Weights of a small mixture-of-experts language model, trained from scratch on English Wikipedia: 645M tokens.
Below are experts of layer 9 (counted from 0) of a mixture-of-experts language model. Rows are named router (the router's row for the expert), gate (a neuron's input weights, with its number), up (a neuron's input weights, with its number) and show model dimensions 384-511. Each number is 200 + 30 x the weight over its row's rms, rounded and kept within 0 to 999.
After each expert's rows: a language model's description of what the expert responds to. This comes from a sample of Wikipedia text that the model never trained on.

# expert 22
router,176,227,141,175,218,230,266,177,226,178,230,172,188,150,229,168,197,195,238,210,222,263,206,165,201,231,182,276,157,162,226,162,183,215,150,225,194,220,186,168,225,184,217,113,211,195,236,220,193,138,233,197,202,224,243,176,229,209,165,195,193,93,200,193,146,200,201,189,216,217,199,212,163,204,222,239,171,201,226,257,219,224,199,180,228,192,188,162,253,234,184,208,195,162,149,138,221,207,204,234,169,157,170,177,201,180,227,207,175,174,169,250,176,163,243,143,202,210,184,227,172,223,240,200,222,206,238,149
gate0,195,183,194,243,192,203,186,158,144,218,195,194,121,215,178,111,181,190,115,189,212,239,228,246,187,176,176,189,237,172,209,170,239,151,224,265,262,227,242,205,200,193,228,238,207,257,216,181,192,200,165,201,198,227,241,202,251,218,163,171,189,211,188,170,199,217,199,206,186,164,185,180,198,133,160,200,213,211,171,200,191,211,212,284,197,189,163,190,213,199,203,240,214,185,168,206,169,186,155,224,174,269,149,154,188,152,202,170,128,192,208,240,188,154,227,218,176,188,191,218,239,217,231,217,207,172,184,190
up0,223,200,196,207,188,216,180,225,264,177,226,198,203,220,180,194,220,179,209,258,222,206,130,213,230,192,217,192,192,198,202,197,146,196,188,243,144,196,215,165,183,190,215,158,249,205,153,209,197,155,244,237,161,185,185,186,174,236,186,241,210,106,182,152,211,231,184,225,221,207,214,199,177,214,208,225,180,201,204,244,171,195,169,191,200,202,225,174,184,215,255,202,207,172,201,211,186,155,246,149,185,202,197,206,225,269,192,188,218,197,182,246,177,175,204,250,251,196,163,202,192,215,144,196,211,229,204,205
gate1,219,216,207,217,208,240,199,156,179,194,245,226,181,150,207,155,218,209,174,168,147,154,308,196,191,211,211,207,213,209,177,138,172,178,219,222,109,214,174,200,197,137,158,212,170,181,185,180,171,202,212,214,215,201,184,193,177,176,184,169,246,171,209,170,198,163,211,173,230,197,219,193,204,269,157,257,207,218,242,167,201,191,173,189,213,181,208,181,261,184,217,221,231,238,176,203,236,269,180,186,185,203,157,192,160,199,207,275,245,194,209,158,182,215,166,208,187,182,192,199,204,184,215,198,224,220,168,217
up1,203,241,206,212,228,200,224,189,225,197,221,196,169,212,168,228,224,234,239,183,179,213,209,197,247,234,216,182,183,202,208,229,240,233,241,214,234,162,208,215,204,200,213,186,192,199,229,206,189,188,175,224,182,230,201,254,202,239,222,160,239,203,218,186,213,204,244,246,208,225,252,188,205,198,233,197,202,218,245,166,248,232,193,178,182,239,213,152,225,226,177,226,253,244,217,213,271,180,221,183,168,231,97,206,234,247,187,262,259,202,211,188,196,228,199,202,253,210,206,166,193,199,185,198,233,214,202,244
gate2,245,207,210,181,172,202,159,193,236,146,262,226,183,202,207,195,149,168,218,179,196,176,201,193,207,211,236,208,266,161,209,144,169,238,176,120,217,251,205,197,205,216,254,196,214,197,179,218,230,211,239,182,232,198,169,223,172,170,199,184,240,179,258,212,212,165,227,141,190,178,242,122,186,213,182,190,176,179,223,192,245,204,179,200,204,203,167,194,195,129,203,212,174,196,228,180,190,181,182,207,199,191,203,173,187,174,224,183,192,204,233,227,187,201,205,203,228,222,196,184,202,212,180,163,240,184,180,201
up2,195,183,246,139,169,193,204,187,224,186,194,211,225,193,203,176,213,201,187,225,210,125,221,233,160,208,231,196,153,179,157,187,222,206,202,216,203,248,243,149,257,208,237,188,180,237,216,207,209,173,202,248,162,197,200,198,198,205,181,192,201,180,142,247,166,227,215,229,220,207,230,185,237,237,189,213,238,142,179,192,200,209,205,271,162,230,187,270,191,197,170,248,220,180,244,193,215,210,241,218,211,164,222,236,196,282,166,206,215,212,237,185,227,170,205,139,165,202,185,180,132,156,191,190,203,174,175,227
gate3,170,203,242,210,195,192,197,199,209,211,225,195,259,210,219,230,198,173,166,226,235,189,192,197,210,191,205,228,243,227,193,173,253,154,253,175,200,197,213,310,183,196,159,204,190,200,214,236,181,223,178,177,220,177,185,193,263,176,216,190,239,195,202,227,226,284,172,197,206,185,186,180,276,185,228,221,204,179,216,208,210,173,171,221,248,214,171,203,198,201,167,244,177,182,178,166,217,215,200,242,218,196,204,262,219,243,208,181,160,224,150,172,141,168,237,253,243,225,221,211,211,220,129,240,184,186,218,235
up3,140,205,245,186,227,161,173,229,181,211,179,219,185,170,214,181,194,193,191,216,183,220,207,179,179,220,211,200,186,203,251,238,184,194,206,153,162,133,160,143,209,134,166,176,162,205,127,221,215,172,192,197,243,227,227,218,142,215,195,186,213,237,190,166,232,181,224,204,183,191,207,194,190,189,173,225,183,245,216,173,204,198,217,182,223,201,199,177,211,182,137,176,222,170,239,236,183,231,224,183,187,204,206,187,239,205,220,174,262,231,169,209,217,220,192,199,285,191,203,147,214,223,140,121,221,168,198,213
It responds to: List and table separators

# expert 17
router,208,195,170,218,178,168,226,211,186,181,208,213,189,224,192,191,200,204,185,253,266,224,208,165,198,192,196,210,212,194,195,130,212,196,185,257,213,244,191,191,201,172,185,189,188,212,198,195,148,146,169,216,227,223,216,167,183,194,181,206,180,162,256,191,173,195,170,223,264,239,204,174,172,185,198,237,279,182,213,210,202,185,208,160,232,239,167,229,267,185,195,165,235,180,169,188,233,225,206,233,202,207,182,210,209,117,236,178,217,179,218,209,208,185,207,207,182,194,205,186,190,198,249,172,185,217,262,194
gate0,221,181,153,177,155,165,195,194,211,178,205,188,218,288,162,233,174,198,191,184,180,176,171,179,203,220,175,183,204,184,194,308,221,183,157,246,246,266,186,184,228,209,182,204,138,132,187,209,231,156,183,229,177,163,245,199,204,146,222,285,167,253,182,175,233,244,183,179,296,243,179,160,215,200,200,182,238,231,193,178,236,206,196,230,217,224,202,178,209,214,209,185,237,201,225,207,189,154,270,183,196,158,162,139,191,210,232,207,196,246,200,200,191,196,229,161,170,215,222,191,221,227,186,176,191,187,150,151
up0,167,212,193,134,199,200,215,201,249,184,161,187,261,178,186,144,200,193,235,213,193,200,210,190,149,207,232,218,239,197,197,170,219,162,169,186,201,267,262,243,211,182,204,179,190,232,211,180,174,176,214,171,278,237,203,249,173,154,161,185,220,200,272,179,143,197,207,229,210,178,182,194,203,236,212,199,217,285,171,217,173,202,197,265,178,238,215,232,219,176,246,197,216,184,223,215,187,204,172,222,167,158,193,232,271,216,109,257,181,204,241,143,221,152,165,130,180,186,216,237,216,211,202,176,233,226,173,171
gate1,219,198,250,164,189,200,144,249,202,216,224,251,179,249,186,193,199,209,166,219,193,218,225,173,179,174,192,228,181,183,210,167,189,192,144,202,214,162,194,209,235,216,225,174,226,224,222,201,144,193,181,166,206,230,178,228,162,212,223,211,151,179,208,164,207,178,195,199,230,191,190,255,173,208,206,214,132,195,207,218,189,152,205,222,202,253,152,175,189,211,187,223,178,265,251,226,185,180,189,209,211,184,195,198,205,171,226,146,174,100,166,216,194,163,222,181,188,206,188,219,206,266,198,231,160,188,162,241
up1,223,204,177,198,220,194,173,171,187,203,200,271,149,189,214,235,213,244,242,190,139,225,185,207,195,226,197,289,203,197,193,167,175,197,172,109,193,170,210,209,172,222,215,154,254,158,196,181,179,201,252,173,186,230,161,214,201,182,214,252,225,234,217,184,154,119,186,209,194,147,202,207,189,241,178,172,176,180,202,147,202,215,207,188,154,200,207,231,190,226,189,185,147,190,134,216,171,205,190,180,169,197,191,203,174,226,222,252,213,209,189,219,178,201,195,262,203,171,187,211,180,179,250,181,214,231,219,235
gate2,235,160,244,202,195,201,185,231,231,203,210,239,206,244,276,228,168,202,202,195,207,193,212,192,151,223,152,203,176,235,189,198,158,256,189,192,151,209,170,209,161,168,118,218,173,190,218,226,226,149,210,176,191,233,162,243,132,200,176,242,191,175,206,202,206,214,234,205,203,235,228,224,234,176,211,198,224,213,162,228,241,173,248,244,225,190,286,153,203,233,183,200,188,222,196,291,198,202,228,193,157,207,206,251,224,220,216,206,152,210,195,172,201,239,233,216,166,199,203,151,202,223,225,204,221,214,238,183
up2,187,222,251,201,202,220,156,178,262,197,146,142,155,208,204,217,203,236,168,188,163,204,184,200,226,212,237,194,222,232,189,227,203,222,241,239,212,196,220,198,207,136,212,182,171,221,248,213,169,252,266,205,185,165,126,187,188,278,185,267,194,161,218,198,215,194,270,155,192,187,131,174,167,162,186,180,228,223,187,171,176,159,205,248,194,191,229,216,162,209,214,210,194,236,223,204,185,212,255,200,204,265,132,242,156,150,199,184,203,193,226,171,201,187,235,169,185,237,199,168,183,183,156,181,214,246,221,221
gate3,193,197,250,224,213,219,247,198,158,236,221,216,127,195,183,256,208,238,254,223,242,223,178,269,192,187,205,172,211,180,129,151,225,212,219,168,218,183,158,178,219,214,169,236,171,204,191,219,174,212,205,209,263,136,203,208,245,157,159,180,205,153,225,234,267,186,206,233,140,148,153,229,195,209,209,245,199,169,252,177,294,180,232,225,209,285,230,207,210,181,255,191,211,236,210,201,197,198,196,234,183,154,171,205,222,170,194,233,201,216,197,224,196,205,175,223,206,179,211,203,260,162,183,229,196,206,235,173
up3,164,229,202,245,201,203,190,203,197,173,192,165,224,181,211,223,180,192,229,242,214,220,173,214,189,239,173,154,241,173,244,208,223,145,212,261,208,152,224,222,184,197,167,203,216,178,249,185,141,241,216,198,202,231,188,220,188,202,204,187,177,244,246,257,193,256,201,208,197,191,185,208,220,180,236,203,186,234,191,196,178,242,177,204,212,193,172,177,174,226,208,164,219,231,213,211,206,298,210,165,192,220,159,220,250,182,202,252,206,199,199,175,203,190,249,209,177,227,203,232,208,239,221,164,241,168,199,177
It responds to: Verb-following prepositions

# expert 13
router,211,145,146,156,201,166,240,219,174,202,183,185,177,206,218,211,215,187,226,239,197,211,217,234,197,230,154,144,183,179,202,187,246,168,196,253,153,261,189,158,149,234,241,223,144,211,188,223,196,173,197,214,201,185,160,190,174,179,210,183,180,182,248,196,245,216,151,186,229,214,168,201,150,171,230,234,200,196,203,195,280,207,208,192,184,254,186,224,243,220,178,182,213,189,209,195,229,189,150,270,153,116,146,212,220,219,161,164,196,171,161,211,193,173,217,196,223,264,180,206,176,162,253,227,201,189,235,192
gate0,222,198,204,215,240,161,218,176,188,136,176,211,201,227,211,210,179,227,173,212,233,186,221,252,187,235,268,187,198,206,210,246,234,255,152,204,214,193,237,223,200,204,169,221,202,210,247,168,199,256,185,231,208,165,181,220,205,215,262,162,166,205,238,211,203,200,202,192,233,136,170,175,157,174,158,227,207,213,208,205,217,178,237,150,238,226,202,162,212,226,204,241,227,224,216,145,187,157,155,280,208,237,225,223,212,222,196,224,163,199,178,220,173,197,216,155,257,189,244,234,187,164,129,224,184,188,218,187
up0,197,186,220,194,205,215,203,162,229,178,266,196,157,209,222,190,193,171,223,235,179,241,255,209,215,174,215,179,216,188,202,206,208,186,183,149,169,190,252,162,264,160,157,210,142,214,198,178,182,208,128,190,230,182,209,238,181,212,201,208,217,218,241,142,227,251,253,233,135,247,206,228,169,250,203,216,251,214,98,227,216,167,257,199,208,215,205,145,204,230,151,196,228,187,230,257,211,196,200,188,248,142,177,185,203,134,205,187,242,194,212,191,211,211,238,199,260,161,228,206,166,173,253,127,193,227,203,221
gate1,273,200,186,197,237,253,223,227,185,166,171,210,231,189,173,251,195,178,188,260,186,197,144,252,203,187,205,165,166,211,210,192,241,212,208,172,205,186,217,181,170,183,202,208,218,162,209,240,149,258,183,205,211,178,230,241,203,186,192,217,233,225,176,234,195,222,182,199,220,174,259,242,198,217,187,215,180,219,186,206,204,245,210,247,196,225,217,201,168,189,234,202,197,187,204,210,251,229,199,162,251,156,217,207,167,186,184,245,205,202,173,190,120,181,213,147,202,219,178,176,214,172,231,200,224,183,200,230
up1,158,213,235,222,216,196,208,194,167,149,196,169,187,117,201,198,206,206,213,242,283,226,177,183,198,198,202,158,154,146,200,194,187,199,214,186,200,200,220,226,193,163,174,179,234,179,199,203,234,218,235,186,209,158,206,198,263,250,202,195,194,193,182,114,183,235,208,189,197,165,196,174,205,203,217,174,190,183,182,127,218,196,186,194,200,194,164,212,201,218,203,252,179,196,196,151,211,143,261,186,143,160,198,200,202,140,188,188,219,189,204,191,181,179,160,193,161,273,215,189,312,274,209,243,214,184,214,216
gate2,165,254,182,206,143,171,263,224,187,203,169,163,232,193,178,191,211,223,204,223,166,199,259,221,217,221,172,170,194,199,174,183,217,194,231,235,197,210,190,167,239,225,203,233,195,202,181,273,164,199,195,238,223,196,245,192,232,183,224,173,200,205,192,209,191,167,201,215,172,188,209,186,163,222,206,243,208,161,237,199,186,176,180,206,198,167,197,231,202,151,143,200,194,234,199,161,170,177,164,193,191,181,143,252,194,169,172,186,163,210,200,185,184,186,152,240,243,200,193,192,189,224,219,183,129,166,202,160
up2,212,175,161,193,191,168,198,189,178,237,198,229,213,188,190,214,122,233,178,193,266,200,186,254,182,229,153,189,191,229,196,175,188,218,221,221,207,155,207,188,185,184,213,157,212,173,210,215,205,148,229,173,160,223,202,162,220,185,183,140,177,191,219,231,158,150,202,185,155,152,176,254,222,188,243,177,195,238,223,227,229,204,208,266,191,167,241,208,219,193,230,216,202,211,219,200,156,206,156,178,235,213,193,156,200,195,146,238,166,190,233,190,193,193,149,181,192,194,284,187,208,207,197,227,177,163,250,242
gate3,208,190,192,189,225,186,222,212,215,233,250,181,211,189,224,257,252,206,137,210,193,195,222,159,195,200,176,182,172,151,250,172,189,150,204,145,197,206,199,240,239,208,177,201,242,202,196,188,186,196,195,200,209,231,162,182,192,230,171,204,225,270,213,217,184,243,188,191,199,208,194,150,167,189,181,264,155,220,218,154,152,197,169,177,224,212,186,200,232,232,126,165,162,177,175,163,206,160,275,168,184,238,204,194,172,237,160,166,190,219,141,184,206,227,206,198,228,247,210,179,211,267,194,251,154,201,206,188
up3,151,199,153,238,233,268,178,208,134,170,196,195,211,258,211,196,194,180,233,167,233,199,253,213,192,199,252,167,230,208,216,245,229,167,191,204,201,185,215,200,194,203,180,200,229,192,242,225,184,249,198,166,261,229,226,94,173,202,214,191,216,232,272,225,170,214,146,227,200,203,187,127,221,222,172,180,192,174,231,180,214,149,201,200,225,188,201,191,192,177,209,185,166,170,187,213,173,200,231,188,280,198,159,211,194,183,234,164,208,230,267,190,165,177,206,249,141,206,176,194,216,157,224,215,205,189,198,183
It responds to: Places, nationalities, dates

# expert 4
router,153,166,204,178,225,223,212,202,195,248,239,237,178,174,256,143,191,223,194,201,211,158,198,184,188,233,145,201,189,215,203,168,210,213,217,206,198,221,157,151,216,182,220,160,257,199,225,229,184,168,243,185,239,144,168,174,229,196,214,196,150,229,164,154,186,227,156,148,202,222,206,173,254,183,243,197,195,178,178,216,217,176,210,209,205,224,144,215,220,233,188,263,235,191,203,187,207,201,170,216,199,216,174,215,184,182,187,248,236,204,186,203,184,167,205,208,289,173,185,208,190,198,183,223,204,199,219,180
gate0,158,250,203,229,149,192,227,196,249,200,153,147,225,200,264,197,218,187,209,210,164,178,220,191,158,218,196,222,192,186,183,171,236,210,128,189,199,180,159,121,185,253,231,188,198,266,207,172,215,241,230,204,202,188,183,187,233,216,216,206,209,169,181,215,232,234,155,200,152,173,125,241,209,248,177,230,228,127,184,226,190,247,205,197,261,201,201,191,242,220,178,214,194,217,206,237,205,170,169,232,175,246,230,241,182,198,203,146,198,191,172,257,235,205,213,203,210,182,211,204,195,164,193,173,222,220,196,213
up0,212,213,215,224,185,149,147,164,199,186,182,198,250,203,220,186,177,238,184,237,181,228,189,164,190,145,198,210,226,203,197,219,225,254,186,233,175,180,194,211,163,196,192,240,137,228,200,170,166,216,200,199,204,198,146,174,223,182,233,251,192,213,277,165,226,183,181,221,183,240,220,227,154,268,267,163,214,200,183,185,243,195,228,214,190,240,223,171,202,163,183,196,205,128,219,187,256,170,220,188,176,195,188,195,245,163,188,219,224,220,183,218,222,216,196,219,224,236,169,179,201,158,196,170,167,165,229,205
gate1,208,143,225,181,199,207,197,206,210,178,223,207,191,145,191,184,201,235,121,219,221,202,191,217,160,189,200,191,186,194,230,145,275,231,238,231,242,232,230,172,216,187,184,215,191,188,265,234,196,211,237,197,199,215,218,181,177,215,199,216,193,201,179,160,215,251,177,148,224,161,202,235,215,222,200,189,214,131,213,226,201,234,228,123,174,239,224,215,224,193,158,200,203,213,155,196,214,214,211,146,155,168,135,224,138,202,192,251,250,195,202,133,212,229,215,247,223,195,239,180,156,178,190,147,183,191,206,231
up1,197,217,194,180,189,196,211,216,242,187,245,217,204,172,248,247,200,238,185,215,111,213,192,201,220,202,200,176,237,218,172,168,195,232,185,188,206,208,190,231,143,181,210,234,205,205,179,248,201,239,172,267,226,183,232,193,204,224,215,182,201,215,161,259,171,186,194,237,184,180,223,185,198,193,242,209,172,127,166,246,207,201,180,185,185,175,168,206,202,195,231,227,284,202,210,197,143,170,221,234,184,243,210,173,146,201,260,229,229,181,184,171,182,205,181,163,226,168,232,197,126,238,199,226,208,204,211,178
gate2,254,180,173,228,207,157,223,169,179,219,224,155,167,185,160,172,210,197,212,222,193,202,187,169,169,221,196,214,189,253,163,236,196,175,182,244,192,251,162,220,169,194,221,249,168,189,180,227,193,195,205,179,195,179,173,172,160,181,177,217,203,194,189,203,145,181,209,207,187,137,221,171,193,205,165,221,193,223,196,199,223,214,211,212,207,232,188,226,154,205,202,251,197,208,181,182,170,222,180,155,181,235,215,201,198,186,216,206,201,217,190,195,172,195,215,237,209,167,210,218,197,188,219,198,230,235,155,257
up2,187,171,206,204,160,188,211,215,190,213,258,136,213,155,202,236,216,232,201,185,189,200,236,225,211,205,189,207,191,176,208,206,165,200,238,174,229,226,215,213,192,182,206,226,233,185,188,244,259,230,194,175,247,201,216,228,254,166,235,152,145,201,219,222,192,214,218,243,189,212,173,180,183,232,128,186,211,211,156,245,185,192,205,241,184,238,218,248,187,229,208,206,178,209,190,217,254,208,200,232,180,151,145,171,133,141,245,201,215,189,225,263,222,182,188,226,229,195,179,213,188,239,242,184,204,210,203,163
gate3,226,175,192,198,245,223,230,237,169,198,247,176,170,248,205,175,228,197,200,195,176,191,148,217,127,164,195,152,208,137,287,192,207,183,207,215,154,196,258,205,160,197,179,197,245,183,235,149,231,212,197,210,259,164,136,201,178,208,214,184,147,200,189,200,149,158,225,160,190,203,203,150,226,198,203,241,190,208,155,200,216,213,244,180,202,166,186,197,161,170,221,204,168,141,227,293,182,176,157,209,177,230,190,204,206,124,202,196,167,190,141,211,234,221,171,205,198,170,159,196,217,236,190,196,246,171,230,171
up3,173,270,162,181,209,164,191,232,158,177,105,133,206,233,214,242,198,208,152,180,184,184,225,219,214,195,225,140,227,177,239,197,203,162,215,214,199,182,204,241,194,128,146,230,186,221,184,204,218,168,209,233,157,228,195,249,179,174,185,216,247,111,214,208,227,144,203,200,220,292,232,275,201,215,260,203,232,202,169,174,209,206,204,232,255,212,167,242,220,175,177,245,190,197,183,276,166,188,193,230,185,227,187,219,241,182,219,203,174,202,231,238,209,237,226,213,184,176,127,263,165,226,160,164,229,188,205,188
It responds to: Name-internal word pieces

# expert 11
router,226,220,199,153,217,162,218,192,188,169,261,213,152,211,178,217,208,176,236,238,242,215,199,189,187,225,199,252,189,217,243,144,223,199,227,180,166,203,151,164,180,213,222,174,157,187,175,162,211,177,209,201,211,209,161,228,168,211,196,193,152,165,177,209,193,231,158,215,187,249,164,200,171,186,269,184,202,207,189,202,215,191,204,216,247,242,150,163,186,219,176,178,259,206,184,198,240,232,200,180,214,252,183,168,213,196,220,150,197,137,204,204,206,178,222,234,208,174,197,186,198,175,159,167,183,224,220,195
gate0,180,217,201,136,162,185,239,189,198,205,226,228,219,192,203,173,149,175,185,220,218,210,215,227,198,225,179,210,162,205,122,125,210,269,247,215,228,201,197,183,194,232,177,175,184,143,166,199,146,191,179,214,220,216,200,252,251,164,216,182,207,192,174,171,189,190,231,157,171,216,203,174,190,203,174,185,194,186,207,232,239,217,196,241,198,192,167,193,181,198,198,157,155,164,215,191,150,215,196,139,189,211,195,215,132,201,220,196,187,150,173,200,212,236,193,213,191,189,183,262,144,177,200,258,214,224,160,235
up0,209,173,207,193,227,212,322,232,204,280,262,199,198,199,172,218,156,153,217,165,227,241,209,198,263,154,228,169,210,156,222,128,168,232,175,197,206,217,149,240,210,188,207,154,174,201,185,235,223,202,210,153,171,220,161,204,148,184,194,205,217,158,213,201,155,171,234,198,154,229,202,203,188,158,245,194,179,226,189,224,188,207,146,239,236,190,230,200,130,217,200,190,220,188,219,201,198,204,220,238,172,215,156,191,197,192,144,227,199,200,254,206,213,211,249,205,198,134,206,264,186,205,234,155,166,200,234,215
gate1,200,164,175,162,205,184,212,224,201,163,202,185,205,232,264,180,179,145,237,242,221,132,236,255,208,220,228,212,193,245,187,177,194,197,191,163,221,210,195,211,228,219,223,273,221,161,181,191,209,221,136,220,239,227,164,191,224,197,201,227,202,182,222,166,180,238,221,137,226,210,203,175,189,260,181,180,168,236,112,181,196,214,203,218,207,196,190,172,196,204,193,202,249,182,187,196,206,220,156,235,259,200,232,139,178,150,188,203,198,201,201,247,190,204,224,163,156,178,176,211,195,203,197,156,241,233,197,179
up1,224,253,247,189,192,169,153,215,235,207,203,208,204,186,230,205,147,182,200,189,139,209,256,203,185,238,234,211,167,189,217,281,193,174,168,262,188,187,202,212,132,235,182,194,217,259,245,144,222,182,171,199,228,204,223,237,214,191,218,225,264,202,176,154,252,254,175,209,160,199,214,168,196,196,249,196,202,165,192,192,146,206,218,169,207,181,215,126,273,189,265,191,206,187,144,195,208,231,117,154,172,208,206,216,182,248,237,185,200,231,145,200,179,202,210,176,261,245,219,180,204,187,178,253,217,214,180,212
gate2,215,187,194,207,186,218,256,180,203,224,119,192,184,222,200,200,197,199,223,169,229,182,200,200,239,203,180,264,203,157,194,182,222,180,180,170,201,202,181,202,153,205,174,222,241,165,217,185,168,208,199,195,255,232,186,244,221,180,161,188,167,156,191,173,175,216,223,160,144,176,197,199,191,189,195,214,142,167,147,207,243,179,194,213,216,167,226,175,186,272,237,247,179,218,219,148,192,224,186,152,164,186,213,187,186,188,222,173,171,187,190,212,178,257,155,188,192,184,173,157,206,239,192,228,247,193,191,247
up2,203,168,243,159,204,181,186,262,261,266,320,201,189,219,179,201,160,208,274,241,219,232,198,203,175,198,229,236,193,202,223,210,235,203,188,181,229,232,213,190,182,211,238,230,169,206,228,184,201,180,155,154,173,179,201,218,190,193,198,202,180,210,201,207,182,217,150,233,202,216,257,176,151,230,251,201,241,209,185,201,180,157,197,168,168,205,234,213,88,210,163,210,235,163,149,190,231,210,196,195,198,167,226,156,213,243,214,207,181,191,248,240,245,165,179,198,146,200,229,213,212,213,184,160,132,166,226,186
gate3,253,195,198,216,237,197,272,224,205,232,244,206,207,187,180,200,230,271,223,170,224,215,225,249,192,216,218,225,175,233,202,211,230,237,224,189,243,239,213,233,186,176,205,262,235,197,216,197,201,159,169,190,194,233,209,131,130,192,204,203,281,200,215,150,239,189,207,222,186,199,191,225,217,150,203,213,232,187,202,164,194,205,210,172,231,217,210,129,198,210,216,223,252,225,185,159,204,207,178,180,185,196,134,202,169,147,208,201,280,191,212,250,216,198,235,186,249,202,217,232,184,211,201,222,261,268,200,234
up3,178,185,153,217,192,202,199,145,210,206,159,235,158,219,224,195,212,248,255,210,204,185,203,199,194,229,206,222,195,240,167,174,199,216,225,227,225,224,217,214,209,206,212,212,130,201,165,186,235,247,213,180,235,183,215,235,290,230,219,182,212,195,183,177,194,203,201,200,183,161,251,183,173,188,198,202,202,126,151,170,267,155,197,152,158,208,227,206,236,218,189,175,189,175,255,221,169,249,192,232,196,206,201,167,190,223,227,241,206,194,212,207,187,176,235,158,174,223,223,199,225,124,242,239,201,210,199,220
It responds to: Copulas and main verbs

# expert 9
router,191,170,158,168,259,236,175,194,186,218,161,198,172,193,198,204,201,187,236,246,203,240,149,211,219,164,153,232,205,169,216,165,217,165,214,200,196,268,132,154,162,172,216,160,207,185,179,179,141,212,217,228,202,162,134,190,181,201,205,171,178,152,169,126,211,199,169,165,230,252,147,169,203,178,196,246,250,166,212,172,188,189,200,240,206,199,220,197,211,185,202,204,248,201,165,160,218,258,170,190,163,252,251,222,215,226,195,203,216,181,196,185,206,203,220,225,229,218,189,185,161,249,210,181,227,228,215,218
gate0,190,195,236,204,200,171,153,204,216,178,190,192,186,232,201,250,170,204,223,173,212,199,184,243,177,252,206,217,195,190,168,214,227,165,215,226,152,236,179,175,198,175,141,188,211,204,142,151,207,213,203,285,203,146,245,189,219,222,201,177,189,209,208,176,164,211,247,197,221,189,191,146,174,163,242,249,215,191,291,204,232,201,206,157,271,180,200,237,237,191,283,188,243,202,232,255,233,215,227,220,174,176,180,210,212,197,205,185,223,181,194,155,180,237,208,131,155,236,108,204,182,180,190,250,253,180,113,184
up0,229,211,229,213,212,212,191,192,227,218,221,185,218,219,239,251,233,175,171,148,189,201,232,180,232,165,201,196,187,166,207,254,203,226,196,139,204,229,224,219,129,257,210,158,180,190,187,177,132,190,210,194,213,158,183,175,190,186,178,226,203,209,203,238,175,173,232,225,196,220,226,196,232,157,185,199,224,172,222,197,204,247,207,177,211,193,155,234,212,171,225,234,208,191,254,213,255,210,157,208,148,259,186,245,201,182,218,217,212,169,207,232,170,160,204,185,226,255,215,147,207,204,166,132,212,217,211,222
gate1,179,193,192,189,176,203,210,186,217,209,215,154,203,199,195,255,219,184,188,182,253,197,204,217,185,218,240,188,194,193,174,204,227,199,184,197,211,256,214,203,229,246,192,216,204,167,161,208,220,186,242,233,171,213,161,197,90,175,227,215,223,180,227,213,247,253,192,232,183,154,178,222,187,194,204,221,221,146,184,206,182,157,170,200,164,170,196,194,210,184,182,267,219,210,173,216,197,218,219,235,189,224,156,208,199,184,216,128,149,213,200,201,193,184,259,197,147,153,165,231,243,175,178,233,205,206,239,188
up1,185,241,162,183,158,259,197,197,144,225,256,200,228,205,237,198,181,260,188,205,246,216,183,159,204,224,264,97,154,168,226,205,238,110,190,248,223,178,192,208,171,216,194,186,200,211,171,221,269,181,209,214,250,207,260,215,162,166,220,232,239,198,216,190,208,240,196,223,259,176,213,222,211,248,233,261,214,200,235,231,184,206,116,201,214,201,248,196,220,209,270,219,181,192,174,270,195,250,204,215,211,219,224,218,237,195,182,191,185,177,167,145,276,193,156,197,174,246,198,193,201,184,211,230,195,221,261,174
gate2,227,206,157,219,175,231,251,227,202,157,206,186,198,265,203,219,216,217,196,203,205,244,232,194,181,267,174,235,251,171,200,195,156,214,248,178,190,193,180,224,146,180,254,176,213,215,223,218,224,232,202,198,223,203,204,181,172,222,158,189,197,214,200,234,246,196,195,131,116,200,233,186,203,197,215,251,197,191,193,146,220,186,209,187,271,189,223,201,216,205,211,218,173,203,201,233,257,196,205,174,185,164,246,241,215,227,181,200,265,175,195,182,204,190,182,150,167,198,197,162,164,254,248,158,262,217,204,208
up2,199,205,200,168,212,175,189,211,191,215,205,225,165,218,161,291,187,181,190,207,181,174,238,228,188,195,216,153,235,214,149,151,217,208,240,174,189,204,213,209,221,203,190,218,173,177,228,207,218,197,177,214,147,188,155,222,239,236,201,202,203,196,246,152,150,188,192,206,214,277,193,181,212,217,213,216,148,195,172,233,176,238,201,227,233,172,219,231,233,244,200,181,189,179,234,251,269,189,210,229,149,194,186,204,219,222,135,186,201,146,200,238,154,256,189,222,198,127,168,243,258,242,164,213,240,171,185,167
gate3,221,189,136,132,229,209,224,184,202,170,198,209,191,228,187,219,199,249,169,204,212,223,203,239,207,142,181,202,200,191,177,209,202,220,231,232,236,190,212,158,136,240,154,165,180,209,159,227,271,184,138,226,224,205,165,170,156,218,165,201,180,190,210,150,175,171,195,205,172,165,209,197,231,186,221,216,181,205,211,106,172,188,203,152,236,188,268,224,205,246,211,168,166,241,130,162,193,242,181,160,247,193,243,165,177,197,187,260,206,187,201,230,221,214,181,232,173,187,188,179,235,192,279,207,161,237,241,153
up3,188,198,214,171,207,206,232,195,201,159,213,171,204,162,240,140,198,208,192,234,230,233,172,165,224,173,195,195,185,224,234,198,156,186,185,188,193,199,236,177,187,226,194,272,165,186,265,224,214,177,197,210,244,229,176,208,189,155,189,164,230,185,198,245,169,218,205,190,185,177,190,193,187,202,192,271,189,252,176,195,184,200,203,184,201,236,183,260,158,188,277,170,167,262,249,206,200,224,209,185,193,227,196,239,252,150,198,230,225,166,245,220,267,208,207,198,148,239,148,195,264,193,192,222,201,210,146,222
It responds to: Personal surname pieces